From a checkpoint of a small mixture-of-experts model trained on Wikipedia.
Experts: 64 experts in each of 5 layers, 160 SwiGLU neurons an expert, 2 picks a token, a softmax router.
Training: a variant of Adam for the experts, 866M tokens, 5784 steps.
Below are experts of layer 6 (counted from 0) of a mixture-of-experts language model. Rows are named router (the router's row for the expert), gate (a neuron's input weights, with its number), up (a neuron's input weights, with its number) and show model dimensions 0-159. Each number is 500 + 40 x the weight over its row's rms, rounded and kept within 0 to 999. Numbers have three digits each.
After each expert's rows: a language model's description of what the expert responds to. This comes from a sample of Wikipedia text that the model never trained on.

# expert 15
router:475464465500527491488452461546440565512533562417426467507523521519457566545441465449517491494558515482573432574431471495518489547477442471527566507468462486529527481479457493497448550525430544534477497498557552507519470497478571576413463501477409456512584486482566479498473517523460470524510491521518498556468439486513461474482503508477478463483489437498538421552466512466498492567567514499516515460446458454526496458467471438507521496470546566468573466444532445523545514459455461
gate1:448526440517567533498536522507561525537428450574565452545421507533512508468499470536439532493479502474518508494470439576548512452533463498511487545477561401473439505513458393464511456512562485421569491454499592499571525517543501500557537477563436475496530473551482522435471493494436498491525484510527498473483480444486487499524521519465476509508487442509407522461421528484507514505544529451573470526543530557468503519545464493527524480508457596445493547466520490549518458474506502
up1:524536446490528503519526537495545494531506432532629485520518480547555547485577448496449461475519452446500484491486465500567511494528567510467428542472564482547491521494493475432516463513463540522539528463449562493532543524545529547519523487581458577490468485511508494452555528556466514500500454488491469472421530492477429509517487496456484491513495462506431565554507519501501530426552558504600444452635460486461472519548468525505508543528480521478416500485487510462486531494417512
Prepositions and conjunctions right after a verb or comma: starred as, including, with, for, on, during, when.

# expert 52
router:493406519521492502484501467515436537485529534454508458520525511548471551519464451435543474451533551497499484543452456513574484517467480495550553545457487498467503454456422493480458513579440521522457500504517538471498478514450528533460512534462481437499568488448533460472434543523480447573502534528511518555431497529584468407466560431483477445547461440524559444527467545471492471526546494505560546490486485455554534478457494467478537443425547561477513484494534460578544502418460485
gate4:471486520503492535449515525474474555461488562478448465435435500470465444541545485568518515544483486533512459453454472482490469513460499499475475544510498505544492507552539434477498477517588509487482557494544503442572506531432496526467460533477501492572590468440498555531411440456486574505501462536560435524511489499533409527509477532512492442449515540577508521473482529497486480498499523425530456520531461527418619499554468509496534505543571571530555494496550473572533467469552461
up4:528507466501501553548463475544575498534498490459499554517527490545552606490513528454440480486524457491511525458551565527491503437567482465524535427519496544519520547467513561573492523566458512535507519526478562549398465474577507482483522471491483499408442507587513496505522576549482453518488563478481558492484503487537551497491489436521521587514459497418473511532553444497540469518452537536463523506436550480563474539498509491545432496499470439509453470523442491417508532534474550
Digits inside years, date ranges and numbers, especially the 2 of 20xx and day numbers, such as 17–23, 1939, 2007.

# expert 13
router:469443500488454491422527468582418499483510525472491491518538501539453521549484412462575451461541545451493460547504487567522467482464460491522581532469478478445518464480439514466471511502484533522451459518509516441545481523481542528458469539456444470477541406486543430480438571531480468562510505518525467529438490528574430448460535473497513487539456445549541432526427472456467446559545495493567508502509490466578528462449492479498520450468507527502556436485578467532526473470471490
gate0:453519506551476542527554497453486547482518491462435505477470575529465521524491554492482470492407558533534493524446512514470493538453508476525457494352527501522555516483485500504435513493491516496480521531534440519505464528466536551578446548529471495572486441473496450549531491477471479529565535505490531535534547495532505531541516510520524497415592509420514479442468530510515418555544491583511413590456507551527521495564442501496493465498496533498468525555568556508495534550539439
up0:500491475553445535491452499455471509536438543468523387481485543464535579553497570434549485548513560504523522466556494476503498516410499493447403462429494532450475517491418466571458499522520502448581526533509432517463476540482525543519426481468584498530470482442520558536590545481551458507497545558532539517466493529521464497511451541523545546526476539524511494484502535429445484463487491470489512531510466474462482502516503482544455434516478542540484477413544490492476581533509517
Nouns naming fields or bodies, often ending ministry and office titles: Education, Services, Affairs, music, law, election, House, Court.

# expert 24
router:476383511499493505441492476522431515493526539448479458487506522495445515544477416428535433467552551472527487543478459504517459523434422483537519526465473479465524496437413501468440492523473510555486470524538492461515475497481519537442470515481473492471575451463583430483456538543472462569479482539534504520451436537528421458418522483505489471534432434551557454526499514464488435508572477503519519495494484477527538479455457476492523440461549545440543454464573446536514473489461469
gate1:479530502553479524517475438503440518522572522500538533528586526459527518406483577467619532521501478493540505566527526527513543523488552538586531530510533453504578416413530537484524485457462537486498477513518505483468498480458524518417453513569567514557482520482452492496513497569458535474492463428558480501525522488493455494497551533445504487493559501517431480478512567552434547571483562492521503475469467545465506516555537498520486558523487431437510531481462504562496438522491433
up1:461492440483530485523549613521571421532497517460463552478451525554448535523519446543486441530450579541541444432520485500506456565500473446452506467515477531502484509578478515512498522487536451526492520542479498540536526460569453472550515530506524509488551518465547499483544444460539461486531498556480461506515537433504516429497457580520450521539484535444520477512516469513535484528499446572496456489571465502460427445427496477446443512479554551573468416561465492508523565474506463
Word-final suffixes of taxonomic and foreign names, such as -ensis, -idae, -us, -ia, -ović, -burg, especially in species lists.

# expert 49
router:434449492495488532525460465535492521468523531491481427496487489519465581551528478461513463502517495434535450547467525498515442511446397407544552510445435496486510466418488484444429508537477510553459509568500506473538458536462529489475467517466470491508528446494546449466500558530502457532480522544540470529462476513578500491472541425533526437479470443517547460536473516483491456538556506514547558496459457529512559481503440437511581524453580554442527474444565449585520480501473452
gate0:490488516422496494485428461546515554452490490556546517500468586518467541497523498515538492513512530570543496554548472501515495536556481443541495532529459577571510455518482445496524478462526541538484568511459534471445544559407559534530557489479522483486546494497472446491451521509576573524486472476477467548500462546459535444486504504547505436544496537490494441454427450531569473562500539526500539505518472450527442499507481431437505533513562437509465475496600439507504534482397543
up0:477529566468499476490518473435504362436457576524530484513495505530506591471512478521546532518483546498517544529523528509506437536559425424492503491478448507518523491484462450572448484477466466567479502501476543575452532553476554555504522478432537427501536431530463489523488534523536548538562500548540487500448482456453487531452547471527484501540523473428447487491475451442513529589480550584469454552497550455522453459495447464521524493466528458520471494553516423460477526496502487
Inner pieces of split words and names, possessive s after apostrophe, and sentence-start In/On, such as Ang-ios-perms, Men's.

# expert 51
router:486428509537480492488450494519491565480533525448493469508507524508438549502478467431552495459549548479495461536497477571550452506467436455543553569462438464503543471489478519493425527524455560545474478509511544476504448469463531543490461484496449474489519443447514455489430558550470437558517500551501519546496452531526457490433537475512452456517476443540538435522434489485497462510564529495565534492451451446519521448465470488515554486377553527454519445470566463578521474420468478
gate5:513457463494504440510501545499529445430440541519501520482481447491480515490541426554384491533575563529473541477494535521479527516489521556480544492469518489549504500520516554464540441585436413469529543534525515535537485575582476496475483495513513553507492505492478561599513478454594480480468514439503423513511451506475543510537532420448494477518524424483466462562465488483538466469523509480476515470554516456462477513504516521541531555537456520529504482518427510539502400502548590
up5:495514569467492514549507504565475501506586502482512482502449509533451527492465405490503495397446440522535519515462535478517541486563517484489493489500426520488468478486481427469477528472469486460501518523509491458580531430486518415523477486455482505475510588479514522470437486529511475457477498595474527485507474526513527521478421496505529488529494479480552577493485450524520454466428538570504499558539606439487570468458518532493435547363485506558529487447569523554493487493534463
Space tokens right before a number, as in from 1881 to 1882, in November 1892, and in table cells.

# expert 21
router:489426500501480486457476468543415494489536535453504458512526514500471525534486442461561451471527546455519483529485482538535421495459435448530575543448444478508516436453467498480427494552449557551480520534526479480484467498487527512456472548452461450474563479478563465480450562532468442569509489494516513557465500521540461480448530475500492454539432414504524446537479524473466473541588483480538546456489471454562510458465496437473567445462525554472512447483567455586533518444450467
gate1:504468514496590483508490459460457522537629427477548504482576495492458484483461513510568430567536469485539386530493493564507448467464531488540522527447558477451517504478499515502485481444563508424495470504506442502498464463464519547516493535450502498534522537548565421505547497485425526540526497488503474594451520481560495459485481537522486532462512466519477505526549486560506513531529528414519543468423485525575477478525517446459528392501487499466514541505587518458481544487524468
up1:497459485464506444544504544416444496521558472430534535484507488516477482486473496527598434543505483522490454513469523484495435463429574518462485513460543491456495553510529481509460518435579440416512465504493467527496480482471493552556505561424498485531563506543586476569540492523434556518589474498516478557454534456519505497509485501541480485445520489495454542507524519498555506542499513439494536455448536512542430489507531468467577413517490444493499507605583508437478528481550491
Second digit of four-digit years right after 1 or 2, as in 1'9'76 and 2'0'05; also first names like Peter, Kevin.

# expert 20
router:459471493486477489491493489540454495506502529430469456550485531535435531527456460483540438450530556480506458528462426498562422520505496455503531601421480500475530477471487479448490530544492509499503484545573513465512437504438515540494440485479446479507578494466530430446441539544437423552492532511534463554447463551546456467500524496509473459527450437503544497551456510464479481497520530483499529464450465420508552470465513489457510475455535542441548431471559445597555492437449483
gate0:496498451469508510474439482565509583488605500465536410425491508483536514492499512520517473513525545446489506530418506514502550499493471570520469472383452477495462499588467492522458502433524498578509481563521490437510500499450509447521496543504471419494505470536487520493527542457492455465507566563493601492514447494521457497540455521512489521515502474480543505461443459465514415465502439532508493497527572448460567442463493513533477451451503483455478546525576445523525532401499518
up0:467520477470494503499457526485528484514529525489572518462508438448475472530533531458506468606494504475503511452537485538476494472522499477518508519527496542460491512539508476560521563416527494435593471524470466531474480545479489452507579499639477505530415514561482510541572488541522535525517505580515546587513486526493515482526493489543520520513493441445531536451602458480595482512489487568496468547512535457436481493441478530575484447531467449591499474521548522430487537505548527
Line breaks ending entries in lists, references and infoboxes, plus prefixes like pre, post, inter, non before hyphens.

# expert 54
router:455464437520495527495454469539507518505551533500510436501479575501466544529473448471496458440554496502527488522480502505563442510477469485542519519499437439481479468431432510488455492568493512519508464555504473468498438522441547567513471577515468439503557505462493421487487527558477454566503474448526483539437467506588462508469538420516516491524434475550546443506472504502495484558546555503551521494492510457590559485478447447540566513444563516428543447488561439552536480472450444
gate0:480478447564512518468483479443489510439518496466539486443506544523523467451494507457530454541509492490474470469572519473544538563569484473451520433427501505453465519585505436493423506478492587505523485462475510497553508513502496580463537505468507474492490510544501472533495532480437433524589517549484423503447561501475495509576472456526590495552434478470565508572475462455494490472563579433484397508533502453466482522537480435528434508509503491556483415496491525512562483533524497
up0:498452560516476523544546500522473525444471578517525439499505434459475548566512517519514478554458491472432549501491522513519493490542508488462483416482450425472503545501519407453522522475523517573543563500524469486456522518517524560500442479436438454502499526528458561501493497469396456481554568452526490414507515436530545491581520388518585498512522479509474495496513467525495442465613515443436515475489447519503534504514508497503508507487448495479564509489598494489449488532496473
Internal pieces of Central European names and accented letters such as š, the z in Prizes, and en dashes in medal tables.

# expert 46
router:495465486485504509482489474534443514509533547396452440532513537545451543541454458468522464477503549502545439505446484545591453510468454431523570532487473481479544460486488506496471515576471544505515457525586487506535467481475574511424452526468415443478578441444522457462468512590502456573503519529540493574494439470544482472478572448503491457545475470501560458540444523460517502528587476491492524442481487446530533463495447446482528477471506541472536481480514482524516467436469464
gate1:483503504481485484478421521492411451524570477494545440527466533514479565472431538532565503493517452525499466472530507569428503501566526508485504503443475522555466546490505469453504513447474472508544598534504506485473636470547510576509537535509478593483493575564461438489572490510432551495486535473459495476505490502570529492492493452453440485536524469543528501502518474563533468468518569526490505457447509408490498522543537422523527542496509421552469540511546520451482528529525476
up1:544495497482455549464474511516441486511534447563516455513460505524489492509460509518518503539530544487513519516564479522480479536544499466550553441509474566555496555445536458492523492480508446470575551490528510504542515451573544525442526571514458502487425576494487389487550513474478487565549579452456477443520506558482557526505557472515548498542469500484535477552520473589505465418571490414486484452477544438488526557509430475502513531478562502475491526453538493457484608553518458
Forms of be and have after a subject, like was, is, were, has been, plus line breaks ending table rows.

# expert 4
router:421427507512503524469466484534467530533538470422441455494517548489430511549428477511557435488549516427481484597464432537515488512472462473541507526441433403463526494480490507451444525580430552540507547553488541456520493519453534518458489528448438489477555485454589454464475527527431467536508507506529516547501509547583459445471549508517458480493464455569524462515479526479476443494497517472544526496471433451518551458467466442475547463480527501451495466455536484544537473486516501
gate1:475485483574453490420555482469505475612496431471463485433562562492468516452517481483509501553569509623486475553477487476532502456422503508556503520493483405430514527457529513511498507541565547457517442475498489495506493527597458541522425473513474435545476453495487487539505490462503531510433520515570506572502434389525442564516562512506476527490572468525522468468507482461539487477511518528516538493465513508453541450584508502530464472526479519477460492453500466507505533467469475
up1:466398504461526483464498481467513479529434497504470519532463563527453473524551576576455532480505525542486582536425532515500462511410488514453494515534516533500540528406550496505518467521492469502543574551574496551445449562547477487579477449510521512554467469505546480491534566473520499510462536554552462507525474446558475507556468565529509489529496464518565450490524433427465444523501563468562495547452488547486604472497533502479450475473514508450475419465528504456506506523500522
Short final vowels and syllables ending foreign names or loanwords, often before a comma or parenthesis, such as came-o, Jim-a, gosp-el.

# expert 22
router:492400496511510498460459448548448532511557505435451500489538512488463511516445491455550504465521568505515439518440453517527469532456458415559579522429456484525541436491442505510417543537443503515498512492547527452502503553447514583464479505483457467495546433472559495527482525508463469553525500528527515531435411520479473473439511476516506493477454445495567434545484484499493446539561458495536522477468491493532533491472531449460550491406514504459500486463591422560548488448497468
gate0:498516458522563493503481541499454518541458511453405500487515413551537531527506518513453458499487484455491574523559463513517446581494522496501494537518567516461546440502583503501437524478483480457469536470430508543531548457512535532440420510554465461453569494458506551502458528514552571489415490406528529532570509576497506472485511543507520540580466498506463511467469495612469478581460465522469514507532480481519523539486469592464459494487469479541554553501490520569498511535458484
up0:472492504522506497498497497486458478517527482505567453521503507480499448422525521476520488549477482540528464439438533492495551498518452517534424512464510544526569519464453449522503484444553480528491469536568460509486506514471460478563548536485564584538466587571509455543525526445448464495520501568470447392528547547495529471509515441533496474406590581519551490455567582500498548411558474467469518523500581489489468487515516496507496505545556566485462436483451504526494468567508494
The preposition "by" after verbs like Preceded, Directed, Discovered or Photograph, plus sentence-ending and abbreviation periods and colons.

# expert 17
router:501402504500498470458507489527425501496541545448507457485524511552431529537479444475546463439537533466528482557455458530577481515436428469560554557446479495495510468492455512453447495539476523532504479495556515473526474500451511522488461514476447454453567454472527479477427560529450441542497490538530489529463444546543468467445540504500483465525401428544537444524477517455505449508532493486533513486448434451532515472453451444479562466466560565485538459493534434571547526455438488
gate6:461515476505502542509468498506495465525508534512521450586461532558390561548500497504487488483568507394531507510503461485515475559564472479548523455465499436538568526522500482529477462505501428491542423564553445497480496482501492515501470495471508537511562480459434498472425593451539464546531482541523483497463455407495498447470520499521458549498542421489523445490528528546504514522527572452552455494521505488498596508485511428447497462473531522449445449444579545522503536434543478
up6:501483505453454476526579526544459457522507612490505510435432539538469490488480503481520449473578442452518545487523480544451491518468542518550569500448506538453592541513455514477495460450480475501486480482591515486480568477477469475503505506449525510504533522425502453516459455454611468512527472491529482438498479443506532524581478505553509507467486477423511485484578507542533447500478492478483488545518501530506528446594509529595572566490531518444531470464459546478459484585451498
Last digit of four-digit years after "19" or "20", in prose and in tables, as in 2013, 1969, 2007.

# expert 6
router:464413443553497528476495499529513548489546566467488462508504532534496509528476439460516513485564532425527421533456476592536452514474466484548544552504482455505499395519482537432446476504499498558493484531510496485501438513477541501457452517475470429530537490459550444517436515548468475582543469520517541553505459520567437464496572433424441519541454483533505509546457540508528519536518505515561513504461548476546511442430496466482540450400536542446509505501537495567559507476496479
gate0:488447549513456508495519503489453508474524489513470538536491521508441480454439525456553542514530478455570416447521454591495458501466503539471514475518529509462550549618500474483470515495510465430598507481522541490527517512470479518484570530452494469481528477460488550493466454507380544462546531458546530468515483471513522460495567458419616529529582487508509548551499481542440555481452536541480463534513490450573474557518531456488558475466469505560517549440507520477529526473498535
up0:447478489541517554542519432437502536507561499460489537529465509492497522594498455556511488466561513502493563568538552491565530435510468536540488496472490494425529501497469560500506552496480472531521543574510536498542383528463479464540438442496514516459564484506450537564567455521473458428510510499468431557563430546513474492425525534472488495571547482535506512528562503527473537515528468540489472458504519470523471500563536630521478487575454469459503511535522457518564489501484522
Structural tokens in tables, infoboxes and coordinates, such as pipes after Votes headers, the ' in coordinate strings, ^{ superscripts, and heading markers.

# expert 31
router:480420507526477486465490464535466503503508531473451438516566493546482539547440451476556467489503517449512470523453472527602474499431450439528539527481474487496522450466414479460474540533438530567496497504559538430522451499461507507449482562462472465492559479478536466483471551519483414535513515490486507552464518526590448468473538441482514478513458427535560462508495535506466498573557498470568559473454480468561521439451480460488530438426546566488529458489527481552560514428472487
gate2:482517472493532480430446529435529495551461542447486487493522565482480504494495508494500555457498527557537473467482497570546482529487502533518557531469455494450543536581552461458531427489483474480499480557566470495567467531428473561479434500495529451494455483500531479510404503501477530498515485505518552499522462463447531465501517506523510469435467460537506473464513515515493498547485510420597489483594473552599556532520474483469494517427469542414486549451479513481542558386401495
up2:494465505554489511574500435572474539510549455499507455525539486479506451462448503486496479546523574494526499544480466501422497463517463449513463525514466485475502501458494511393427518504482505465529486553476499532519486517550529542438481504572449530534512480500496448432569485532505516520442443532496441486439498521531522468487552468484520502595510588513463486518492489447509447542547457608441485467475505442399460480456459496518481449574559446533521450521550544545517481514569416
First digit of years, dates, scores and percentages in prose and tables, such as 2 in 2015, 1 in 15 November.

# expert 11
router:481481540481536549492487442526476514489561547411450479542547494565474558519465467433542457492580568503542463537430472512579478543499458450507527500476475479525537437459466499502452534537427571546464460496546539502549459490467536548429432522493434455494533444484527468519512541577476458538502512482513471516471439549543483443454485456471466452479461467490553499536517531474477503593540494473540503453484473452562541452469458425495537491459542536423515474491528465551537463482436488
gate6:403528518501490556519484516481594519533562498480539525523493545491459506531549454453468486473482482474473470489470507488547447513486513519489448471420507527489523442433481410535520526513503520562548462457507528521522490469523575476487519496396410447518510526515527502486469505548559578518450556525539464500499466580477550444518484471479512493491501460485490494543535348515542416537471493532464511443435462518484521479542464561481549561520533594475462542510496493523487550564526496
up6:470521511494530453487437452492431501420480444600526446475500461414556502443492421610553494508455473522484553510486557471509507574529524497502499543504504512488404467475545447492508528531520465491492545459438525459524506564488469532519508429526542520555519488492447493517472477571516529487452464496442548530470502510481517449502489505554457500514467478496525460436532536551464528614497513425475536462531509525453410558502549465478440478489512532494481468498505527523516438460454594
Function words and adverb pieces in running prose: subordinators and modifiers like when, while, until, that, most, and suffixes like -ly, -ever, -less.

# expert 44
router:448414471529509553509495432542484530474600496481459459547535522514429516540461438493566453487533484472538487528490454504541496510469470457534497536436488483539556423450488491465431513560487524520540454550510532463528431495438520528477474550475470468473576485427501511479489528568512503542511544501460475575478463500548468452485526444525454456508470412516564478578458537521489434526525519457579565497484468478479512422473522467437512449465511553469490440472546481544553474447485468
gate1:480501446498517508473456495543489502524499516435562437441508553468566475459573425477421451516422524528473523491553489491535414429555493495525503514528493475470516512530430451553549496476508534569502452520445520517496464427507522580479568498447471464478526522501467527508536480529532472580543526438588496558530463465403513457464437414510460497534496465487459496449454529530446541519460499487505504535451506423471469522541467448550467441497462532476509446527490426511454491519504502
up1:369507536465472498448519501521456524566481490495479530523481478449419516451522405523524500508474419511586473581502490482472565454436501569474472504507541543405473484523513513551462507413443481526487525491539445444523541466538540482498485480454459526537530523498484434469591471460472530512497499475539534461548538521452520523468575527433523461528575535495478479476454514471487470429499552552544472459594493487465485474506489473428449552486510529446481500494515478508463485546532537
Syllable pieces inside foreign place and personal names and long words, like Tartus, Mönchengladbach, perforated, also score dashes and Thai text.

# expert 36
router:444496513503498498500450475511441498494543539437448432515492555553443519511481471479520464477538559506495460509477458512543485491452446421548569556440476449454570445480480480452503509541487551511492514532571511469531451504435570536437465485437443450476545445477548423493445518544467446548529517511512477567454464529534472440418554487500481471513484427568584467506497510476468470511554493472540522455470486460495498469492474473492525458452543516495565500457570433534561506440435472
gate6:467489536474430481562459551509446494450493499414468482576482449527558515449525445527485483483528517518532606509469512498506482512487508501498536433503529486548492481518504447443524532478469496443422431522460520480543472516520466540418576487545493495449480515468501544616523470544587503479600492473561549530523495495479500534443549437515534548473501490529462455455569447509458440540481482482533472553481534405474506534498459515501538529478496521509430479543559513516538526553420489
up6:538494452477541505448495499452603489486504483592504525516479450525454529419491478468508596474481485489439552521594520483555549542449473470546482578469462545487484453446502570480507463472487498450525513467503538481522614505498468523553471517462496500516498531521525582545452442512482509557452505539442580462569533492496518432455512508418529496532469493445439505505521467580588512530499432466417518513466484470495493517519502488513481474539423505519524519506493434498495453554518507
Line breaks between article sections, titles and list items, plus == heading markers, opening quotation marks and infobox labels like Animalia.

# expert 16
router:471433537534523526514463482554504503530543520498498466549512548524418525497517426415517485527523494463532466546423446529609450535465470458556515518485428478479532481462442518491433462520439494549504449465520480445476475476441539546494529491464460450499509435471529431432462530563505465533532501503525493564432484556547445463473553448533441428542510456556499474525476492509434488507544477498574526473473486466529524429443436497507480472451584526490502466471533503503535492420459482
gate1:541475497568459519485481580543483581531428477476511450463510378539480600522533556474535498502456509455553520474501448488466488463496439464523507490446468490480522500498454450480431483520527467519528509516482533531576490482514466519453529485501500493488518452468545525471480554540521464507523472544460573535575495574408541470544558565519506487424571441473474558500489476475388456477453524503494531422454463503457503463535463525530471530444520578498494537473499479490535562464502471
up1:476538505384597470500530519464482520484549476492549552522519482477463475559492484475503495514494487530431579530523498548407513518526518513494474525526556488464543511432510514510566492532479479478490562512578492502472514506503520481548448452516466424527497676500525511478485501464498557524532593451564474508490501508584503525501485517472560440503477505585543444521497536513543506485550473435495520502462529440525514426508538486448454448525497476518505497498484480479377480470518517
Middle syllables of longer words, often in sports results or demographic text, such as Tem-per-atures, Ham-mer throw, Javel-in; also "not".

# expert 39
router:442464517484540524495483466512473540519558535436504427540539526558410512519433477496551466500578490541503520547451475538500467547433448473507476541448461459512530485501427521452467524558444512545538481511568535481448481500512568534457485515466425456474551471442541469459413539524460489560527507544539549579505471539563483473442540489507496475515460442568532484549471505530449431543513503470502527535490479472570509431443474482453527478441479519461531434479516468570559481481454482
gate0:566502476551542499427462556476488433553564541506525493550471502483459481510539476532517493538559477509497518543445526438486530522437453475486481549508494506539502471524556479379557477442509521595522552564542524396506485464493468484467550452486535496489560519527522567441502506479485436537523602539484507552571452546479447479525543521496516479456513439469495514535475543473495435481483500521500448531549457552434595455470451523460470495540505532587475505491455463506532463511524495
up0:540485459491451504564547535493497575574481594491542567532438503542509537541531486484419519502525499525494476565467602507463486477464535514546508551534475529535486477496503561494513470470549514445490580577583534468486517513484488515501512480515473481570483442454475483504475576505503489399594502507430445449510537501519489489528583550519537463509497507562500500477468497500529443504437453451530506461516453537561518444483536542431537511468512540479469541521491577519523455500438421
Inner letter pieces of rare or foreign words and names, as in Vere-in, arch-a-ically, Phits-an-ulok; also stems before -ical.

# expert 50
router:503443530507450493452529487536399494502509490478527454548518487530424554530493435460578472462535532468502478553493466535527460478469459478520571559475462434470517428485476519483442527520451574545501471489545481470551454524508526526484451539467439469460533447497571459485462550519463439521542505495529472530482471537535444432446526489513467449479407437576505429563470500479472496553543461512532533482498431465494524481487497468495508436459536536465542415464541449582522486460441499
gate0:526502512474500565536509506501487521582434501520531503469495521522477538471482457531467537484436441505433553517519537537490499493547507466493485528427559533568530519502504463533474483564483527487481552546510468511522496495539540506556422484428420500507465507518493456472536428454499501458527526579528448512527465539518504455477488416493507440517495511549499518506509535429428480605495568416631580515468558486482468495552449473577483481466498490500534529575462567445554456505497481
up0:467490446450503429433496470497548503505467562462502573555490487496450423554477541565605529490504481490546478529535462508484437516513505510473516505544523452467502578473502508525549458410588438534469448504508503515466509481526545494504522533516584494455457515468532482467484473525452511527459517400538497426582524512534502475459550529551523495475454515481494505504450455550517498489492437503455455485554552575558458503426539482487506482510502505513425545482555486418481585467442543
Nouns for time periods and events after the, his or this, such as week, season, year, election, war, death.

# expert 5
router:498480465491539445484455449528510528479520544437465456511563502525462558512451465447515451443553521461521447535436483516570445548422451459551533502445465426530573474500449509469436475552483533498525528502557504454518476527468525560485500551533482460508522481499531464470447495579447428579546521513528529549449448519536493450464551494530476472534483466526568472547461528485512475516514504469578522475449457452504547477507496473462501497448539533424572506427586484567524469429508493
gate1:494445535486492538508516509622501567488573503557491476559552532534444475512511539482475483517515455515545446464551488632525510476457418443481521523514544473502557534540438545527444509493505509476506500585522518406507510517479518503552511566546501565506546531466539477533520428584424495526462398525487467581482500453474467544519489496522472503527491482478496519546473490472517495570467536492492499553490525552479501474518518518519535496498537493521448470396494508424467560562511458
up1:490498527495497501534497567525471499461491453529449524541516484537400491532562516539418544494492470549542492410513476540483544500504496490489471525542550394546583536477462471510463529427554446476501480518475489426482478565498489418492545524579500543506537521546505565554491450583467519525512485572499474527478495541482497565522515425561462473542542538492481501443460473509531539499483482476532496528410426592449503529561547492493527506500556463496442552453541520449493471486556492
Colons and pipes ending labels in infoboxes and tables, as in "Block: 290 cm", "Family: Tachinidae", "Highest elevation:".

# expert 0
router:491448460533477479437492478535437512501534536449482478514539522518483560555480462498533469453529536493552436524458465502523446482450463488535553522436460466468579444438438491501445563496457490512512466557544564485523448493473513536488442544476446490495578471457566482512437532517477443537468478510556455552449445522550453464444527441487458462549479468553522411554471512474438482565577503502557522494496433429513521486426498477479516471478509570453551481473534474540549503445455482
gate6:462457513543566517398451535518503492529441528467535517521463531512518565485492560449581481491561501505521493535540516541524502457478513459530575533468494591544467515506472518495456460555513504539532493531481548545603477535466450514467438543469504504508518475530518478429485519486507476498564498485517520510500492476512368471445484448558507466449560495597477478557463497479523544605471550437516526558509481600506448427505493478444463512471480541494477503482459448478491551460460488
up6:482515559558539531453489547507509412512572520511577523615488506503494491497504540495520489512519550519491475501553521529494529502499544484547589469475548532517526498537500415558434502514465487499521530553502501525520446507492436512444490496451519504519470519545541471516461490462528545522487434545469479472527580442479487544538538455491470571469517539598480476529498474506474525514497459507491442569527446579447459512534451583574447559515468464533501490545487590517482619500437465
Main verbs, mostly past tense, right after a subject or auxiliary in biographical and historical prose, such as named, won, released, elected.

# expert 61
router:507423498527478477472524506555452530528517523463464472491522485536455538563478492470563442467537576469527493527473456529534453477467413497521547560420484475489540432463425509508433532502465534539495471554530502452547468511496534521465461533464454476442555487452523454521447542542486447523465502495516472546513456550533474454450510450480467451549430455556517426536469550476461464533555499512531524501466462430579540460417496447474563466485540559462558486487546429548566495465506483
gate1:443502442525477568504521421561477529524542486403493485557518504483495408465476542577512455469436586461520544509532535422470489520437457534531559496440444488599493476519484516504509481469439492480458558535555539454479543498506547531545548513481465424479425527509480506497500502565554541531507549551489492531498491494466503507497543445473458456526507541521544488533445528409477489507584525522498519531529540473521501488475454521521542514476518483500591390529488450512480544528492438
up1:500524588518534481446477499517521517496483421568497514444501530599559503455517466466548505453583431492536500430489533489487495502545555515503504527522489561505492461481473576482461449524453497437589464487494454489477500484501477464463503464540447546526514495506555503458549475520490474531548502525452538425544519464449480502573530495490552618485493485483477532468496489427551567466479421455507482527481460570481428518477459451498479466472574579555455497520545479480515441475418500
Past participles and adjectives after was, were or is, such as published, established, born, rejected, abolished, often before by or in.

# expert 8
router:495408507522502501464491469524424489474532513443489465525549510527489561537489440437569488452533534465512485520462484536563449481473445480504523530453457459494534441472484503484478532565441553527482502532566501483520440523468511547471447547467471474462582462466544470517447592551465447541482504481529480541420492552521450477483529475494493449536457427533506452577468510471456487546587481479512541461477466472556532474433486436475565472453577543488522438484552435536528499435476475
gate0:493534545495524516452580504518429538544506505471413504526534505504478455507499564526510455436474535540531450472517544562523504495486427487510538512528436402487467493499498432508450540407553465502505473595494461545484463500470489524445492516568489503500536533541502545494487541496457544551448443509486440602506490570497463501524469487587466534415533485494497568486482444500481527507547481586470453514473543498506525467517472418472522525485533595516539492411524526520492519562531463
up0:518496425535483468544473476478518449485502528574575469479498514496511518521502434538465535553549507422464537561503453437517466469526581472489481523475549596502535483557518545499527494596473502497504554449578546460492498529484505440530511525425512515545571459477487431531434503551560450491565573505472500489489495460491513502473560508506517476592456474499505419542520540477507486503497488424507527429498435524508487547460513519477509505520464403465489544569485467531549544487429562
The second digit of four-digit years and other numbers right after a leading digit, mostly 0 or 9 as in 2013, 1945.

# expert 60
router:468413502512495510499468459521464545451520507465487447523465530518447510501412486464502455442509479524494493553458438500531467539476428434557508545417426446441548484495448455458497505519443546536488463526524515506522471505458548548492511544450455439481566449483540497456475541527496463538484528537518464542433446472554477412486525428503475477490439466588508478530464514478495444535563527490506533533461432508531531450457505435501501501437521547512549484498572479604543518457435479
gate0:545510393489506485510508555440549561545486609448570531506532534501558497506414426512433477538485469462528501566520490477515476439455467535460548479442508516530443498482519536442546486435456470497450546525441553512505509513472508540512487501539556517569543536474472484527531475571551464478455568440392500523527522506507518564532463458509503510506432532479465434476525502481537565495548454442493537528456449529547493493498529575508561507526559541524465505439476476477514541485541502
up0:542450549550566514506545453488526591510585549483438463504524438468514480454505473484536519546517503530548484540493528490471510459571518514564459468530531488460426440395549538556512440518504482402474462511458406522445512533547493507575503525524490603501501421474508490454486503518527538511491443542445456502555491519529511476460551485507480485474488452476507529471526437438454496504550477538517561501509510491454430481554513391522569501493502463511463543520459466479466542519493530
The letter s and s-initial fragments inside words and names, especially foreign place and person names, such as Amritsar, Rozsíval, Tromsø, Sch, Se.